{
  "num_hidden_layers": 9,
  "d_expert": 704,
  "d_shared_expert": 0,
  "routed_scale": 2.0,
  "head_dim": 128,
  "norm": "layernorm",
  "positions": "learned+rope",
  "attn_scale": 0.0884,
  "lr_head": 0.00923,
  "final_lr_fraction": 0.05,
  "batch_tokens": 131072,
  "doc_mask": true,
  "train_tokens": 660300000
}
Below are experts of layer 4 (counted from 0) of a mixture-of-experts language model. Rows are named router (the router's row for the expert), up (a neuron's input weights, with its number), down (a neuron's output weights, with its number) and show model dimensions 128-191. Each number is 500 + 25 x the weight over its row's rms, rounded and kept within 0 to 999. Numbers have three digits each.
Before each expert's rows: "comes before" lists some tokens at least twice as common just after its tokens as in all text; "mostly gets" lists some tokens that are sent to it at least half of the time. This comes from a sample of Wikipedia text that the model never trained on. Tokens count by the router's weight.

# expert 15
comes before: "-", "|", "\n", "==", "The", "In"
mostly gets: "\n ", " re", " pre", " inter", "\n", " sub"
router:514492519518518478475506457483520541498497513454514493502483532500515505544492516506463476490470525525524487514463517513475483445504498494532490534504471485480493508505496489513474519485485497
up0:509534429496469514495485461505515505509492494475449498514500477524455456497485509493452507512469507472552516511472514490524513502486471469506457508495476482520487488449536518482492495472489526
down0:524495478506461477476514523477471471498491505490532520497528507498513525497552527529490538490538491512495560500506509494468469466538515556503506509502454509520540555483536465483514495506477533
up1:543467495489439527510475490492518506493545524511512502494462504489520507503457560532484518493527478534505493501570522512489483498483474454500430505519516515533488459503515475523527522513478497
down1:485511480478549478492465495505479551484506514530467481532483555490461501488483555490474505472467532510467511536495487484509516532528531490553462511482501544478479485506533510537446504493510495
up2:557514470540505505508515523474459517512467508510504457497539472501461457503494542493489508513495490463490488560513503514536525510485511519523514497509522525531510490481522462460509509506503544
down2:506507511486495497488480508500505521515539526503532532460498548441544500525494483531471465502551534510471510500494492505484490482516489499478512519493519494525422460537497552527493488539495512
up3:523512472508496540506516498518499471501507447490513490488526483507433505523520505524522509527463476495515428459457534498487482498515489483503539503513487502524497534514494474509490476496532496
down3:482483502472502482467463482537491527481531525517493486522504517501492544506459473499505483443522510512486518461498505488510499480502493511521452522496507449534456511514507515508517558488477485
up4:501462489487557495529508524489522453529546510473500521519478510488547487522469476523517519493536483507491515482533532538472577533524494494529501459453503514517501497483505470545521444523509530
down4:508478540551506464506496484477491545480486468483466478461512541545488471447511454537532506530518485490502530474499510525516472504481478546476486472555498477483473463472508505545528473492497487
up5:533500547551505493531545494506503494510549486503496449514481491507477503502489478490513542456506500482463483500505486489497524464478489529494499523494494498502469460517502484504499471516519519
down5:476514499506513504485481536478491530491488473505532502480506484449516527525517464523482535496497503467554481495518501509519515498485482490478521498551463546517513505457460525480433494477438491
up6:472470499515500498490504495501485510523487478498489503475493501482509537492542509488471494508479477487490506483488513500521509542484538475466537516476524509495492458499478504466525515489503519
down6:506489467545511493483519494480515470524527469510459490510499489534518494509486511453458533511499496534468530491482536468503485494457485482511528519422459471527507520512501492514455511529501485
up7:515478505472502523509505513515522481501494475548446522504489527512522454532482484481504550498524484534483482469498489465521503520521485482515434494481548478460523520510492535507488478519544520
down7:497534477529525486546530521516461508487448483477484517486503506457471524500498507521485517518471483484497526479528516552541541522498526516452526509525485482480455503486557510532522492482472495
up8:512518522520486481512528507535502518498534486463484501477547518513455523539517494523525510516489482524521513503509486537416496465512525482448535508456495508492424473525521507490473514504497505
down8:486482463505511448504485512456495488503460480580498483496520523485546473479469495487478492487480516511486497539519461501603496511514499520518458503506483482509528536487483490529519510497513538
up9:499508513511453475491534489507566502474495507523509433518506523474510527494500516502503488528491483515491493508500514521499471513504470478495552485507533498482501511490510470471498522504487441
down9:466542482509539513451490499502473494524509489517488529508501513471501512501576492494488505526518468495483512483474494531523519502528495515455466493549518485510499525501504516538497497481494472
up10:480498530488536449532505556493533533508499460514480500512487521500520534519477476497506461514517508484524481464522503484526525504482494475540528510448499483489496500495559505537514509468509486
down10:465519507560441476503513516462517456512476488488488467469511539531510485500481509485535519484523482459534463496482523506502500496497522488534479523550488493537534494470499506486510460470491514
up11:510487518523513534449476486475525512517499544515474474497530472560455477544492515521497540503465468492530499498445534507505536500496524499492485528513519483522511493494486476514517551519551522
down11:500432474493490454519536517518507500474493489536515471544470517499509505505503479540513512464521515481482540521526474498508550489509477545496512487466512477480485545516534473509509468516460456
up12:493501543515504521520477479491478484482494527464466495512536512501491494531498472509503498514526506502509498452488520502471506511549549488484481488516476491471508477478471541525482537514540508
down12:459495509482451518473509525565509476476501514517511499512526510492533464491522492519529532512500523503506517496494479479473510497466521509506493533559519499504499507537486504453524541503473511
up13:505513542510494506492468497486499483483491506486518532489475513520494505491499489458493528459498467511481488486547531471511545504549519510457463494486478529513471494494529543511552498507471500
down13:491512467499499512518489499573506516479501549559477482510471507500504525500487491494499476500501513540513539501472558495488441554476496458495546522505546506500466478481506502520479510490483546
up14:487475505491515524522542484493540494480481493536495441508481447531524494504527505493537501564492483453509485455500516507504484529490515515458484484536507516500479475485476482528543505501525502
down14:489477514468500436537477533516471520562492473497534456520538476541503517500503509509487522430512515518500533473467487501540465487473491533487544531491477485491478484502525521495479508523504491
up15:494465538483442504436458508481494515473502518534501491484505472513474527548472522506502480463507485471547546512518505482513515518523488544472530438540493498457518492514479516495504474511465507
down15:472454510488531488500463509476522507496505499495503480489509477496508512516532518464459471539515455546527484458482530490519500513521518506513507502467474493487496494503515473506507532497513474
up16:507519489524551461497494476439457480561473506508471514510485513525511525495490478484499559512506483503515474491481484495506527511494478458517517482487484538487492511506509483482497491503476461
down16:515448503471543498505509430568502514476497488488585507563507470523440503514508516512538504499495535507502506520496512499514485487517501519450503512499497519495528507498509480512505514493471512
up17:484507554458527493533510529513484510557537506547505505496542488523455496555497496474482488480495528428463491478487501513532534507516523520545478502494479494525509481486442498510473499510521503
down17:510523494494472504505465454509506487509494553468512482533452517501472456496474498538513506480521496483465504523551481469521537532503499486495468543510500524479518476510533468488536477508490508
up18:507528535469518482486504564524499523533489479531532497526500485463499514477461508456465490512487520497488460512538492513481519479521479510492476475513519498490504507556506497506546502525473503
down18:554527494488497520434554500504492532465492458519487510539510496499513500481472538535550478487464491518505518528484481497493531460490490555518477501510499504478515468465526497526501526480520543
up19:484505501522460519506500516493525496539503553536463480458517475518507482453507486476504490462518490460498474486503514509517500458483494483511473513485500483516494487534494506486448525498475506
down19:543514478510525478485519552490488536514502478454522496541470493521536494523503489550521436484518482479545489497496522461525520537535496526475550548496533482451554528496518527441506488492500474
up20:490514503533486529500513503483526521508478524483495520503475480467502513555474540502547468572500502514492518508491518497491473469514515476468541452445493472483512497499469510517504502498497497
down20:495527499501454466517500449536537535496510499470522519460506506515477476524497538560461496482486538495520469491515437485492455477437469505496506479513477522506480507465479529489551503458514496
up21:493504525474509479531451495502496513484530478518453518505501486511491448489503482515529458513539460500493509533477488511515503495480464510439482493508505455460499505506453528503513526492530483
down21:451511483507514494468528507528490532439483512428496550534502464514493483516562468416534524526519506518479487506517518526521491462476497508508476488516501474526475501497506488555492467486490480
up22:488519498497517492480500495545501494484497501508513482474489532498510516502535513496530517471508519508534527518484478521509477505443487530529482472491557473526488507482438484505514459556489472
down22:523515473557510498466475497517520509495510484485489490460484528538521526508490481526480490472520486496508522486479500545529499478468477493522517495508484469511520499509479519525464506462507465
up23:484546498492535506492497475477533496540498509533543550504552502522514494509473488489451518518501520487522522517508492495517501497498525497485527477538523477474500508464496492484533519486478508
down23:488497494536484515502538487426452517514519491477504496477478529490501494527511457517451535515489484482493504531514561472487515506492465535490507542465498511515559496503466517528483522519488488
up24:506509504504483500514510537498522528525507494471531471474503490523530469506515521489507505495531454549514462510453487484538464458491519461464476471506566517526467491500503523473539492503493507
down24:463517520521482508528472468552480487484526477513504475540477498504505556537480515473518493480542513465507522472509507480483533490511485530485499508514507496465494453510502511524476515487502467
up25:484490493476520473501492483512461473509522514556458514503483515527509503476493497507478507515489503509503459464517483529514480487484529514525519543471457474500471474535494497545483507485528515
down25:457510541518459529500513523510512502539504521519515466470505489506488456524561525482484518544555453493487488533437509494481511490485502452498480510516511512543484527491473474518532501499538460
up26:465467515468511470463525488493569503507526506499527484526495485493487521494519519461480482481469492502512473496453464461497511550469543499497490496527490507470462503492547501513488506549538546
down26:517505514514484519552538472529508489559543512540478503432489526486548529523476460539531471502518487541523508480494500510523490460516479515486517507463500516491501508514504513434515530459489505
up27:470504542515514507520509545504479532493501473487485536442513550500533529537498466494529502497500522517516527495538462485459505462523502468504491509494463568475503468468527520556461497468505488
down27:537491517471482499478506497494511498524511509451492495508483489510490503523500477511521525471473521491492490515540527531518537528506469543526529515533530528452508488523475510546503512500494529
up28:510505529520515446538502528506512460499555517489493460476499517544490472466510505439531468485519494497500534511487529441508510503524507494510525464493479512535472531498477513498552537480523480
down28:479536493513508494571549485511506491532472542499500516495525496485527472522503529515518448438521499510514495486480551523494478497496504515570528506533454506465508523484542475539524474503478493
up29:493481518510518504518500460511479458531507503531469506548508538487469508513516443520458500516497500494536452525500473525526496503512534534494489484517524470512479531511473501520472524507513514
down29:507510553494503494506512539519506503510492507506506457492517509534526496487521490486544506496444484484468503477496462485502490491524458497492472507494478481508526499485460483537487505489538434
up30:490519434480568475508522537489521531477519464506474426499466501477484529510503520496490501542501506495472489487499463529493518480469497521477527473461489509549484480504530463500524509480502501
down30:485513492460511492513491495515471468450503527525555512478493501495495494505532501477502491508442488514498514543469502463513470494559482444518460537493521476480520502486490471495506505490516482
up31:502522478442502488495510550481524497550502471535523488498519568533496537488510510433469484537486538519478538470468476520482482494494515562454485489468478483498472492504533512492492529497462512
down31:465512510514544484468488435455481488485526487513509490486476543518497472527518509516542533496504518518510527455461514502510483526489495489535513520466489504512517487476508530522523482505527489
up32:518464478524474515494523509479527461505504500454467537438461505502520507479471488524528481460469512476497552538436480516490487521506518461471519467483531502503478504534498527497496508501523486
down32:490501497524544491514478479507525491495493497506486471539513513490496478511488528489482512502545490520494451463495530458492515475530498509491483504538500511472482527482472503499562466486572500
up33:498517496506471482479500486512466457539531553485485483489509508513464448538489458491466499498504477516534459519474478513478539446510525491481534478514550486465476455489494502464453511504481487
down33:459487531491464558518531488509507510513508475468504483541514493497527469524480475512486536527509486477505523454478496438495454521491471525491484515494534571491513485485518493527533550454472485
up34:487481490508494437469555483507464514503519492485499536486499525466539511491473514507505469473453522512496504508475548491437505515522539513487472512517554494461492500470511523513484509504483467
down34:516525504501493512490476520476471479494493534493548481483479487505507500514531521516463520508495510521492515530500499525555486481473447488487523504500504499513457531487480531449528520497511530
up35:450508464477467481509543494453507500477490542493496440510493546485527540508479499469509515523502519537493485496449459492529496496490491487487536492503492504526554479531486494514439459508518459
down35:505506493491507477495430489481494479488484509544473473538469459485457516513559493498549501473545496479455502492518481485511469464495514527496498502506507484455525481467525476478494479525516533
up36:517493503506520516486485494485524482513514496496463556500508487489568457492473518526548545496488517472522502538503496487507491493519496511459498481488500486482488486518476519496486501516507464
down36:503506550529524503464475478471529521519482525504503491522510444518518472460512483549495513518513544472497499498519537525480491518549491515484484507511572531522499475503497477477499487519481493
up37:489507503496491514526574469459465496523526538483476482518520474501508532488517507475533464486517498498538457519486527536516546528465507488536482513487491504481484488499523491457495501506539479
down37:492449557514507474513503535493562526494499454501509463497461527534491503507491542507520536521541483511481516535519514502520513516521505481496480521429514471484474477523504475513518490515514453
up38:510521495485537484494504491517515505501524487485501492505461484485534564510543492482484477484515515477539511506496488497499500504500482503543489500471464460491488501518507519462483539501516489
down38:466516489487507504494482479507486496519480526543499499505482512497488470538493487487491508529451492502492480472488477503488498486531504498482495520519495516534518510498537498495488518508510526
up39:517483493543519476494518509491483513540488471503498547505460485549509502465539486533474445462525505481520520471498468505508516491515511511503471481516512500508519491490519531522481485512513470
down39:466456463487496486509491473532514467488530463498548466504561496459528499491496507501532482560489479448497413469444516516534493479530491542519536515483510482507499503437520531476464498465503491
up40:467491535499480493470465489504483505526477516510458540510460474490470524503504528459490501538497556495534493482484514522495485481535519476551526552478519523489449491528476478490490495491492511
down40:501483494460496502500495452438488479502551529499475481530521530488537507499516524489433516501524498501454528545491502463481517485518475527470513495582487473512546524495510478499516442492507506
up41:480531471477508514482509557451491523493505480514460503438503486525505459524507490543510516476505464487480515498530524533554488510484533510458475508468488515481515505477524483502450505536526487
down41:526504557499517475494491507430499503484496452491500469556531458485516514488547528515482518465479492521530510511481468495499538510516491482540489489497505466492478479501460515469527519445511513
up42:505439498476476522502491511459481529466523530495512484502472512499455480464510474500475499496507469538499517503519502510525500505520472498505474502503511492518500489503520540500554491543497523
down42:467514469513511495494517510510453512481439488525505538462540509497482484547462528492512494489461481570476484458509499506469525496475551547509459492541494486499530494479506503514504462494499502
up43:506503504477521548473516472454508475532512510463503490503466491472527451532495438484506497517476478479474460464470513521504523446494486538462444488490477538518488518492490538488489476490521525
down43:506473513509463513520491515522505499469517473523523564501472528487469483437531510507525541502545488514498522526448471492493532512502505503539514497469469479508490501535509493493463547479488477
up44:459479542500464475513487481523521538512452518477502494474478488485488474517480507509481469480530467512506528433503489499471518470523547539497517489479483508505487524490467535494486510532518547
down44:538471510505494495536513493501513501490545490520540540495485528496487480489555478524506496504467510552526525525521484515545445512528474518500476486517485500519527522489504481502456503498519433
up45:483483518507492484503499497499508462483536497476490488482498518524516477458492489494466509481496507494498455522511507508506486478528494525506539483531495448491573510495449506446510521528515526
down45:479497438555477506502516512532489502500476483478500481499474482522500453516495438467504541504468470484489487497545493496502492509470523497512506524497471497492525503433507505489496520517471516
up46:520520495507485519482473504548529522457493523435515495492485513573493541487494538510503512511471481536495509504520534499519515509481511505541485493499519518479491535474472501509494480529491503
down46:492531530524469498511520484516518458544529469514528521490480494504528499558542500491487532498484469491482577527496462512534529457478486514498509519468433533505500533486471486467509467475562517
up47:514539499479452512467475489516520508522494497532524514471492507503502494508447516489485459514511496572483527484465489463467502482488478515520496496503542510437526510503510508487488530497478467
down47:440536516524511443483502465472531491509484534469497469553557500504478513524484488504516468510471475536493467477505540501501485486478490499476459499534518490499492472461513544524508498484503453